python train.py --norm_place="pre" --positions="learned" --attn_scale=0.125 --init_std_qkv=0.0361 --weight_decay=0.045 --final_lr_fraction=0.0
Below are experts of layer 7 (counted from 0) of a mixture-of-experts language model. Rows are named down (a neuron's output weights, with its number) and show model dimensions 0-191. Each number is 128 + 24 x the weight over its row's rms, rounded and kept within 0 to 255. Numbers have three digits each.
Before each expert's rows: "comes before" lists some tokens at least twice as common just after its tokens as in all text. This comes from a sample of Wikipedia text that the model never trained on. Tokens count by the router's weight.

# expert 7
comes before: "on", "ti", "ng", "t", "e", "nt"
down0:175110163154103110143094110116080096161153181148117121155136144136176114121127135149132124146166091103128136127154113131101068070116153154125140135134120118086127164129137186145154131120116112137104125148171113132126114177139152121141110080122159139104129148119146082094066093122124121142166131154138101143110106163138137082099091138122104164128092141150132142122166087141112151120114156146139149145123145136125121130132101129157132151102109127119135135112123160133125156139113141120113114130126143131103084114149094101142116133084096111090141140107136131127085096184113119070
down1:133151131121107129148087140100120139149138152146154143129109150099148128139123083152166122091140132136130091083155151149117138162107131158162121164143129092120075148093117146119216124105106094122091103117131110115161118122140121144142145176085133136150142104065129111167115124172130139140104122118116114148145128122160119129108137141158123105117152137148116146136140134180138165126092127147160067134148146174159111124166149100120128146106172153132124139098137148104131134143115124103081105137177111157127154131080164093135135101138114129112103102162121132143099157136098115157
down2:130112178136134138146131140153109155105131155142109160104113157102120162146119153119117136105145130128144112124116150148112144139114150176130149167122112173131093199121106128099117116135121159108151137123085107122140139077150094145114152121091106120120130153100118139094152120137121133149093130161140156146103189101142131120144117116157093138122182109151107105119142145143164104101095112157108134181115132126140099133097146107134109132127144163090134124093119116107090156134106155156186111146180143132165190174176098117096102116132133098134121101149108100089104118105130127142
down3:141113142169091125139135176108149121138113172122125132083096154111149124118104109132147184120144122108105126108155091133146095129121116107098125136125174128107149101075121150121159115116113124116122150137146129143126146101152132138155141123134100142146131149138151104094133061093062149132102117119125122104133154140152163167095128099127110142100088171127182121111111136120158136140129105073130160176117093128137108134158121093124123137106121176125104126093121109144072139131107123127153111062150154129121140095087121138135158127098119107154126142136130090181088114094150134113

# expert 16
comes before: "ed", "d", "y", "ing", "ion", " to"
down0:122114125151118151126126106104095139157159149111138145102134119146115169131153091178155144120133128168135145129156112128171130128132127116132132109083109079129132164107163138098118190132093137145166165137094077129132089148111107148117088155110143152121140138116139143118116100117127103170176129114099119161122114142133165143088138149112108133089139126119092113145099136165121136164113130130109154128095106117126128161179164149146162151121100127095088137113136140177124127148095146159109130111109144131152159142141160128071183135126207138119128152109128125144092124109132133175
down1:150143137115094196141123123132109174113173113103164147100122126113131118141108085152105096139105127142117091116109098107139188102151118160150129124151126130164142120164089138126113153148120099159148136138106109119091083118071170137139102104144100150113136128081118092127093092134123134094121104123097189124122126148136124131124078085133120090103138137153144137146090087134144180120088110167135180123144105115117123108134124121141137143132137137136116103088166139104156133135158101156111150105102136145149114122118120114146119144088107086117156119125126074130137134116085155100
down2:098114093110121094156095112170129088094119148143095093124152113152127119117092090117160147095092134152168168116083141108145129129132104101159115130139174156123098131096104161132120157139122098117105119162092110119096132112089098112118159090123131104120137098127132133131114106120126142104119112095120167113128166086086149127147160137155148114170140149100087100151115158131076145117141167117118125154125141143139156119081132111126150087153149110165158142143118101088150103131124129084100140115156085135164136120145117104127117118141161159128133136113094184151093161124091139122
down3:140132145108104137119116161146156116126114102137148164129140129142102109109113146177096097095121132154102108168158143106139159169142186120077138142143131108113115167112161134120134123086150132108138148139147143099112132120135103134092133124147106145119170135122099150091138104123174091123105157139158108138098116114102095085082165094124122143102129153104130144126164086120099128136137167120158092150105156102127131169164142158181094122145130163142132176172127148140145127141142104118106099152134132177128093116163135108148108114183118102111112173123124122095122170151165114131

# expert 11
comes before: " the", "ly", " to", " and", " in", " of"
down0:087149141117149116096091155124146047125088110136107137120157141129122145131117137163089135185101159149122110149111126176124148126126135109134112208095101176122150145122164158110126102121105139123127104123109107113121169126160119107154103146084092103126179154117113129134140134134132121154128101097089091118147140142151086107107115133123147145136152151135148141120148114177115132137127154113095176148147117146168116119130149124102173144134177140083134146120114154115097125144108108141128064128135086146107129105134117119109163126136124136122128098173071131124112124150128148114
down1:129162120126174120119112129145109136123145167064145118094132140120103108127136102103131108115081118072095133134100126189158136128133171145138113158101183174119132150148131084118154110099169166131159134127074137158114117122143147136063133139156090162107166132114110131135143138112124145138083164096113106108118141133161134133131125099115161136136120126106130123184171134158123138158127132123138152094090169170096135132089151204114137119153143119114161124141116135144126135090126138127122122102150153119142111104148150114124119154140111123156146137087123142094137126103100107130
down2:116158100133162091133131149149156146162100146114169094134155124126150149111192055136124151136105104161087109137120152122140161105133133157106112141102156106138161111148171150126092132145111135146129104138088123149101082114120110157112130122117150140134121105121128141116172071110176142137097128148117109110128178114138144170139112163122115161105161112112092079102124139092185110119087129121107102135104162138131095171130122144162127087160115099126092121127121129160141120134082166110125119153135157136114138138148113093122140100132126145099156177134112108135159147112141121118
down3:152142129137181175093135134157092103162110118140140169169119161090156102142131136121136162123103141113139126108118121138181109115105094115120112127148104110147112094132140159173117099114108111129114121133127161107138152112130118139153157156154123136118143152122125157105166134164194103124129181147126103145127155117112161105168140112116136105172105105128122115129146127151118119101136116126142100129116111122158136155090129120110177149159117137104173117113119119133099194164112065152107110149108147121119142135101096078123125137083196122107119080121181135127122117114129122110

# expert 18
comes before: "ed", "ing", "ion", "s", "er", "ation"
down0:129144145096176153140172098127069124107120148106083124141095112157113096146142120162132098165130135113130131114130102124152147085114075153135114175149160125133125125163140131150133093107188127132139131153169091106118146165126127139120107138139120120116126145162096111085070097126183101114135113115145115122142090109121150150058099129112121123107110090142105104164121147131127109139112121141143091127117143128137097161149136114122152122122102169095121135135110162121102108135069125100132154104113108116128127104083133150149104119098111187164130140068105129100124128137110141114
down1:149139148117131187097055158140167135152153087129126119161157141123108158138162134141113102139122106081148149117105122132106146121165130157101135135098084189079115142107147099137183138095141127124174105129095166139141133119156106140119071161115098093104135154147117092129134128090129078132149144095145129138123109122127135100153148113133106115108118125094130123086136107125153118139081082091128116143126131140120170116114097124104118091137135118111133099158106117132127097118080091134123114150131141129115122087135139127156148141166127119130150077183142131110127153130114166119
down2:128128131109110148112152095119166142089089130075125098170121147157135146155101108099086078134151101152145134124129178143122164159177110148131121124120128084129138126127102159093096104126105117152090139123107085111115125131132118116103134121136118179129163115102167118086141134111165155113146119114154125143117104178122125128162133145095122134120142156105158138156123114125190159156116108172141116119098142108180133126138095129151126160138158137091102138108167122080092142116133110137161119119149103137106106104088119172077111159123116144127111127104128118099090157128151123086
down3:122144173128149136147122151167133096117132131090117112146110099162106094166102111108100140163115100136172121097104130148095128109132119175111118170121158107114139101141112178126080159135113144117127141139129144143110157135104167135089167153151116073145114166196118137093114103142140153101113131151126121108126142140098117117133129103153124143114158128138116116103110130158126124130143141126138118193124107162149173125148113097111144135123157160126110108145113118126130140170173103147147136142136145168153138143079100157098051113120109148168096110163145097123135116168100115105

# expert 47
comes before: " |", "\n", "'", ",", "\n ", " 1"
down0:135134141100134120123159126106057129111128108092127134131114124113140169142118139149141060135143154102133072129153149124163116130136132172141130147119096204084092088093169105124127101105166122119155161138129107115098176169091121127099132133156117144177132096115150136099114134145111122163157110124080105077120139133136144090138111143154112112166135084148098147170089112073121138112168109122098169128156162107129133115124122142120129147133127138142139119124145124119150090147119114158135115132128113124113104140111091105161136143104119151128150125129077100127123115114111090147
down1:133119142155127076147112117148070102121133099139101139094123105119131159125139128139118150142151121083133109122128152083089160154117144083104116155129131153139106146102144128182115146115108174093095143156097147156147120145125092125136106117130122159098137114162164145136179151133100158137165107158128084141079124137128107137143127117106139116135113119124140108205099115123151106124174113126137131129113098133116129142114110089125138081109096147136131109126115092169138129137157087145139122187131144135109145112121155103132105124072163168159139142131086130075169111102119100143
down2:136112122146144131131111109115136115141167143125166121124122161151155125140151102157125104128146100130106114162105145119146136145128147144110085139141130141140103104158103158165102117143151141130127090092165113104114110147162130092070066143135100127143163134126113092122176122166093125145130114121126144172088140140164144077138133169115089128145138174150112125100101115111137123153179109132126128132133103161129112142142139152172132111109092102140078147136133136141117099131156159120087096086139150140109103090076149118096175168129133129134082128060129125157120144133149153157
down3:135105122131122100105160131133127152129111143128127108147117141126093121085129056166078132135158117141127148103120107117128116156155140138132062124120150107061095105151144117129198114102125154117106144162154123144136097153102088111166138121093124133141111134120118081089113135103113138136116077167108048115143130109130121093075122128118104099145173130115106113163109109162133151159124117094139137082115100147140108129133128119133123101102110124085111105116125120118122118161149154119100142148139139148111125131110140120148132145141139110118089140175135144127145201165131134134

# expert 20
comes before: "\n", "  ", " 0", " 1", " 2", "\n\n"
down0:156115176166180165129138127127135134129126125120116112144122170130090120129124124110126117172116085113098114102115112141145122150122147134162122132123112148047114166103094128089146159095140152140104149142052113116135147130133100149156128153149156133160135135101145136110143123139152119156102096122136136093118087143128121109134134127110143087123110121131113135089156135140096113124113161168168136140155150148188157142152120152076146164110123114161092164128121157090125119128135142135147126115155127137108149122118144139097120180136131175107130095196112132078126141095165115150
down1:145157152114126138145153147147106143139138127119129144144088138105159142105154117142177165149124121118118130145211163094120109133093151130136131104136135132104149121111131144139156126132177155142153143163118085132159107158117098153113095157129119145135125141082151156134130125145140160138109115130128119156177192081127133165110139140121095133130136164115133170106097117112127136106125105133150148140110121117092166152112147149163128136093133126147095109157141081102138106110118147126159145115144130096085091131147172140097096181174137128153132116107133143160096160132111187179
down2:136127127110169159156156117160142123120161125130079146177133115154138101135136101086150161106115092112152146160137165136149134141122127149118148139126138101109132163118145105150145110096142160123116140142127148112136149141134113167131151107140166123139143127104139124118163140075140149145119126101102155121147117136126123100113169135102182081132119135129144126143123183131147129096134143138146179142134148136103137138112132154101125163137101174132119076100153145158184140128127118141115117123139136158091103133192149127153121181106079143109165124191084103080100144124072102133
down3:108126119171126116049117115147135134185104106103132147135149123167129095137106156154163144103166115128151156118135132160121107109120147132123105093145134129174104131123126111104094126136124072144138109123134085135107115094130094123143101136137177137069149126175147157137137092118177082127170151148136181116092138138127138130092098123140147154139122121135144120100156130086132176095098126096142136095117115102132119080071180130141160132157140128137092120135112133099141109132103128099099095115146123128131079109128165140167112123123121117144129135119109116148157156096143142136

# expert 5
comes before: "=", "\n", "\n\n", "-", "See", "History"
down0:108094146173134126143131103095116110093121151148142163145140140118094098131118116127105146145121108144150104122123149128108121140164125123111102121101159122122126100158157082151141170104141140108143161130157112134135090141098144098133109142130133129131163134103102114088129095110129129113144101122139104193129120195152126142124105147148156149105134176154179126175158178133103135131171129207100115111160137129103089123137122093090163133083124127141136116113130109141129135104065168153081127125103093151125100099127118109154136083148122162136100107122102132116119152137128132089
down1:147112119111094129106163154165127110172160149122126178094130154135130135115147125128085101147131122130137110117105130175171102159119130098167143128121102134165082110133096150154081126138136124105142105144112133135122177106132175084164129084127180147123162122133131130104110117127144108102098138122142144101141090085089121143121145137151114142126114163157096088141118131117170156094078152134107168123116089163132136165132111094125161140131132142171126077126151099167144114124126116129119099116114122086166125121126134119144133154083087123100107088172113123137132122165108123160
down2:128144129141136086105109149112103129117107130150127107094094137128121157124161098150123101138154139147162164105134162172135098132109137175114147100123112102099106140151148106162102149162128194146138077111109141134106108108152147162103140125111165121119115119115212119097087106111136119091133143109127141087130130151107131182113126148157132103122095145148151128113139134125119100124100124098150140144109113133117120122129130136114137115094131131111162120144158101153093113142128122151171136138108077162124169074116187147149128139068133159089110109135131100088118102103139121172
down3:137133161155118108131159111117117134133102106164084102094135147121127166127134101126157125162130143110129111122140130101167099105136149106124108180115117138149090135164123106159136119116144098164133129131168100118125166144175146161153095143153105155112173127102100098154136115102152121147111103079140142126108105145118128066089106119181134135144137117104118155135175163133100135105105098125146114165110132169171156138135123095144149153117132112128095127120161193128137124144101113092101115143139109160170149169085109136173133131136124156100142157125133146096096091088129131158

# expert 13
comes before: " |", "%", ".", "0", ";", "4"
down0:103178171132119109165158189145125158120128090115137089128170108140088120125159098154132113102106095190177147093182151121177142126135166128143097142077135138110126120144135167135128114111112155102116104146110143124101102115120122132143161112115062109102122104135106145128125148181110179159124124098103134112138121127102107137135122171106129106095160113142152124136131127129150149129102144119130151131146185115124127160118136118128139131116109144123112129113143142115126163140171141124085102093170176098160139139139113129146123134114098153116110141198128110137122100136142099133
down1:117077094135134135126127135144102122135149123138114130128094096178112125123118128123120146101139177101164110104154180132144139116137090168120102120133156114154132130149131124106118136163126144145143085147159147124075127147136086148147112142110110123151113136117110171123130115147144111106087143140134109143114125166110097201115167135104125135140123131139084152094115134106114095129110134153108135127100125151153174177138110088082122124112114091196148128137091133175153114187129153103122136137117123187143106151123123082100126114159125113130138161165163148078134130154145156132
down2:123153094155091160113164118144165172115157149153125149111098106193157129124097119175135164132118136139101069185125132096168119117097150141149112089145153177186103086133138147174153114161148156122128137127112114081110138149105110121142127108157117118118106160119100174136130154170128128117128126125173154152101127132111102141137087117133122111120117116163118144163106117125130169124120171121119105079117135139117142146115115140116119140114142196139121138166132137150155118101101113135110110100139124092136124179137156125145133165111127165146160132144152099150133137117142101134
down3:120123194115160160134139095080131125144107110108142101164100139112145134111145079119144160137141123150090135089085064107137117106103129128099134106107152125129089128152130104162122116115119145138096115138123086144127093150106118129111099129131127095135174163136124166154139145107142139157148151110120102145099133116123147099139088111126080125173129125086138146155120132134189094103135127117132162129122114175073117129145121153103131096158110113142137136147121120158094133136180104130136154133086106140104090156098084168122151127143141134150147115108157079107108136102118078118

# expert 33
comes before: ".", "L", "N", "W", "irc", "G"
down0:136088125096134130115129130112119141162119132115130182171120102130172109140134132094139170176108141154157165119106136101113139159143135107116113131131135140148144131086130173124124122179115119118149141158073100134094160142085106115073153158143108124101117156101118143120107143102118134096117136169119115104142156158114099138167113081151095175130104102156174122129130143121127106114138159150168103104155139136153127155150142150157139147138171164117179130123156094170102107107137093120122104172123142112159159122145123127141145131100111100116134111138116111186164137142157118173
down1:140125140161136170119105098110145142126099082113168112077101116134134117143162087140070126139116076145136132135096144101129109098107117204170106116138147147133151104119143135150100147097088129140133126121108132113177155128134102113107125107112137147106147117099152121149119138141149110144144139162170162133148143160137131111138084180127148137121089134093125107121131153115143071138153138125129114100136113132091092131106116118138088144163131095111137078106148137145114136205140105130120109122117140132143158104153147144150168167121114118136148137117107158146145104156196111151
down2:116135119166140144142098109141102096127087113098126121132104115168093135119130133169087115097127138101118122082131109122165158112117139126129163137103102104097127113094090121125157119104088131098130130148157111077098146121132115141106101144087098131136106134076135084154138179146152080149147113127153150131104124154122106126129133142176127149147138089122120147123076136165103117144129121105131114107164079094122110138154155138142116134155077104162131145131120136112150137153159155153124098162122134101146071127107144147130117127071127161151077106116079085149119107151111143152
down3:097152094116112155099111123148141181121154086129139135132181122122119079106158126141141144137117144085149153152129078156137158129143147137106106172130164108127137124120113154133126124093151141115160153103100184140122148128113129153163157113127143146127110101130139112140099141114124153130121118155127160165128118107132075179111085101108104108128108111144050140123135083109105133168160121105111143139145137143172129141153124116140141147160090154139104174108092119132117155052159158132143123175119137124118103124128114118141154155075129114136144121112174100125143138117090133109

# expert 14
comes before: " of", " the", " a", " to", " as", " by"
down0:163159143092082123150110081155128096102127115121150135157128099154075157137109132126126159162095117124100149148123112097093174149134138140181128150135095160173136115122110169160133118101141112087167139144147114143122102121107105118155106113131135132152140118105115173161134116137148085115186125146133151141116134147119148111078121130119130117141126146106089140115137146119144060084117155096125129117088114084121132142149162151129130160121130115140097130126102123154154128128133114106085136169180102181101145142105147116103121130100082137113127152101147112144097109089110147159
down1:086151111107139136067121133125108129106090132114134164091081141126108133148125139146087112157141102081127106144150115098124084132148088119108153163123165104156166152111155129092140163136096124124146122131107168151136142135104136124100059154142126143105103161140119090110129148099115146133104129130146131069113113093136081150176115176180157154086107141121183160127130127110135073151143124143109138138123128088123114131144123133115144128082140145098126151143115110121141144135118110100120139078079138108138116107147132144116120109143140092119117086189099128117123114139132135127
down2:153149099103143145130146156114103109145157154132153169105163138119100110142105153140118084165123111111120079104111122126102146111138080119092153160134113139125108123098135127133134100145114185109130117094119092128154166110162088162100131128112139097090061103144154109141126116132114148130138127130110148099113102104133141095117134171125148095122110083115127134126186104187103144159092136097101114109121101107158140129143099121131165127120123160138120120076165093140164117155126182097143147095095123145143125123154145126149141110156120123094118125134143146098166133170088102103
down3:093114124135136136159134121135162105140096097111189109125110125103170140126157104114140104134147121124145157138166184135095126089128148115164137164147137118122107152130155136130117138160127158070129151125129103097115121085168107140113139141135125148120138117149136111127149119152070133179122117114136102116136163145135080101111112114125085127144157155108141111142111157095154151100135134104124117126131125124103148162111133150106080199107092134147108161118123088141149085152139121129073103174131099130167133135117154141096136167104142095133183104199120140140140127149122132134

# expert 30
comes before: "\n\n", "=", "The", " The", "In", " In"
down0:138141175130096056098146149140152145161109120151090079159118135132135148123150158148134141092114104169162142162126117140096177094161106124143083132134147102138114181084143119152117144092091111088112104111149134128144116133129108115142125137122135151143076113088159140130097154115120136137130144127116134124170131141097160149108154159127112126119097101137102120108130107168137149098108127141141098170099132149113184153133142162089141107131129145153140143145152122108114121149134164138097106108124114131151128139176097096150096108150151149138137126149186157078112148164149129105
down1:148104161143095154119091147165122113117138121095104165132089144121109118124123093062165121145157083117158090093123144139140168136146160128133127104131101124103136127110100145114136129136165113155102150195151181142136102111104145106117125154091163091098099113160121126130126154137137140099088172136144080100140111141153106117164116083101114068125117141098133123127104091133124117147151111148129142136087117123120134123157178141125132108122156100123165160110119108159135127194114124115129098155105172141160117109120116118131126154159093141149107114136129121169120132089099118131
down2:135112141130131114120141132146109129128133128122115115156089134134169129126110161123134168137144118106126156067158088127120103092100127148097145129146110140120157153160193114129116144126133133153110118148108142183138135149098132166128059101113159099132137129131110139110100121122135141098150165109124145095122156122129141133124169142125120160075171162135133111160099131121045130131131099154116168130108121115143123113171119116160105202113172157137129155128110109110091173140115072168139120105108113093121135147154120131158151138146151160160120118119104100086122097129125144130
down3:133086116116080147105129143164091122108156114094134131205115153129164148113179131168111084163138095129188099138152100175141113102093161154120121106130165124108121127130122183083109153122108141128129133136134143114085092114099144152157134121122119115131126106127168111090143161103089148115124139093165165123130119133122140112093127167146146118147108123140120139138154137144096128155100129153121158144129115104151114129151100099143148124155161165104135138096121137123129119151129147103163102123103076123137123084152094150131111159168131155078164127144153098127116132149153115149

# expert 44
comes before: "n", ",", "r", "l", " (", "nia"
down0:133121109172101139137156116093114112125113126155113088130116150131146126100140126110127181111085102123116125141078150156150096163101135148150133129178095119131142151112129108133149106141089143124160156121120124086135129102137087107144109150153147186186165154131129158139141120154152095136131138138117125129156114105096091141168125104208128125119121163129093137137109133079151113123105117124170110172144156122126138136124117129087138093163137100120095116146142118121150148119130132131081117144131175118159129169082169098144124123112137113136094179126125118086146111140185119133
down1:159137121076123138179082131108079122127109128131098138117132092150164094153136130136077136133119111146172124135105096127083139120143165120113129140079151139116122183169140167161151182166193140089117104148165120108108125117121141166142140128161134150128175124101110127114118162122128174150155153131129131091114139124124154100149149158099146162129127145126115120142117129123107141153141115149114121155116120121096132103160143114092146130079139137090124159193131119099109128136170140094137152144134097128104119113122148122147120140102171140090162168116099103123145095128149121144
down2:141161180117150100179133149136131111155156123097151108100092165157135102116163123160102130126124121139110121119153140119110115143122139150134122135142084136159101110084121106159093103116098126135108124073177099109132084124127076127109154110130105097150114127136109114087127134114127097059137135161095112129137099112071131130165095162140121065117091139128085148116144174156120150124129102136178125135137158124087121130133129144144138089132107144122105123117136162151134127131166077155132124133153119138150095131129139123103157171157157109105147136090128096147147124175127125122
down3:126135151103137175137135157102171127118145128114106106136110123160079174111135102137102124123105143096089108123103120101153127173130088142112151094148135132118109114105163125167141090122147084184138131111134177175170128143147168091150081137140086145137120104118112127154132154122167143138119139139139108112145145127147088137137142099083072142130132083132107109133133096129124128103147101118145129136121142183116129101129121107134123181114115134196161169088132103151141162126143183132126108167096134109139148106157132162133136127134172105153105120146152125102140122142134131141

# expert 22
comes before: " of", ",", " and", ".", " in", "\""
down8:140143087125109092119111147112140130171163108137139147088121121086129134132093145151097079107129109072162165131152157126140147135113112096138119124126120138145163132138125157139105129131092103072155075160126139149109109102140140091149187144136157135130116128061131151160149122130084160137154147087129092137135104126130135155140081149092148161113153117138113140120082142119118136128142128139107154078131123127121112143110142094151125140111121152169105166093151084081129141145102105051108109105143123133117073141138126138136118117135143163104135123162117135158147129120108113140
down9:106135069122120159138126111151096129129159104119125133143134168118128151184134131132121148100141102162122109159124146106106126130138110092185111083121129093147167127131130113120118099126099110198099129126120140112149120147158123136142145166135136112135139119106083115136101189182160119102090140114103170121145168153129129164117187124088132089133109154142120127105156138135137148122147122128163114143118132123129121111139086123107143122134104117156112147119125131132135109117146119127196181115157170156187142113131169128166116102116106142096146126099144175141098160110170121123
down10:108121149074146107110137136130138122115131131143130151120097130092128165118133156119102083091136133097130137140177083157121130130109089132139133101121175094166112169119156099141118083114147135135151117159154116112152079144142109120140101114114137112139141135157128170132142148140064107105142101126128134096134151172162138084112130117170179133127104170108183159150127138150123125149130163094141147141109127140076151083160197126146167139133128135126128107141131092104122182114082110108128111118133146136130118150159091118125148163106164103149124166111140115146096142126140123121
down11:106114138150112159173117123072097103123131133149119139148127135160166129121144086174164143120169148147143140118131176100156143135142133118179109105113097149127131128153102117089116114109131109101131136138086150115142152143122138083150133124130149128146117108169130162135139123156136129144132150119198109108130135129102129094136140126178159142147080118146116140117110113111110087103127143183155149105106154149159155142109137109157154135115124139106097132143106123148103187128170156138133101140172135114155147108159179146117115139130186113101120185099131139145084124149146158174

# expert 26
comes before: " the", " a", " to", " that", " he", " in"
down0:119110087126134125135135121123103123087138168135148122117110124094093125117180105103091135169132113113107154188117146106126117102095099116141124103110134156110093156151153118161123096139122103136161109091120114130099148141087131138133142153105174136090134120086158079132135155114153116091133106140107107101148091153108114118147131144128141138123135105131146118135146115131105132110140134055144143129103139128167113110154088122148167122191126107121095091163169106156136140124109126088158138099148110196120129124122136115144111096164135142098121101162143160144090171117101133179
down1:141158101106085126134125168123116113150105107133114142133120136101184132091114155142102123146124121140121121121107134090115125168145130119109099123121111156125153172107137149126134109092157194095103154153150148116114099119095121117166114083106136127094139153171163142138121107115143115150163122138070112151146114093155131133139086129097135119127130097093167131138088135125109163186092140114121130162176110124133126119153127093151088107154136173101108143125127135115135085176110145128091134109149129143108121148168138095128144139119064119114158168148111173129130132104106076115
down2:129097143096137116167119083143097098137105079138163084151117162121151107117121141166144150161136143144140109119122133123123133106158105171141132114134135134191131033131136111140113168150107120115156098156158160132124150120117148128123143155103115135142144151104141115131120128118141126139137105092125149125181142092098082152172102173123106119163112114158113156136141132172138087086127134161164143126129146147144100131133139156098139103104130093148161133139158137088114142121082085116100145139149149154093133106099142130099110136133126101142120153125153079139131118098152085108
down3:143147115105191136120096124149108114112096163164105155078085132142145098078130131131100129099136121065110153127080127158193138147111130073118126096131132102106116144132127105129169151109152163147113123118112151104142134135108154078155109130130112108143123109122132150094132165164116161114147176119172162132147155164134158158111110111154091095106111136139126193153124115134130111153136139120165163105136136139139111143126154112113153121124142136129117114129141138106129162144107147119080125152124124117130119136153164123121111070074142110116112147141106083120132149108083137109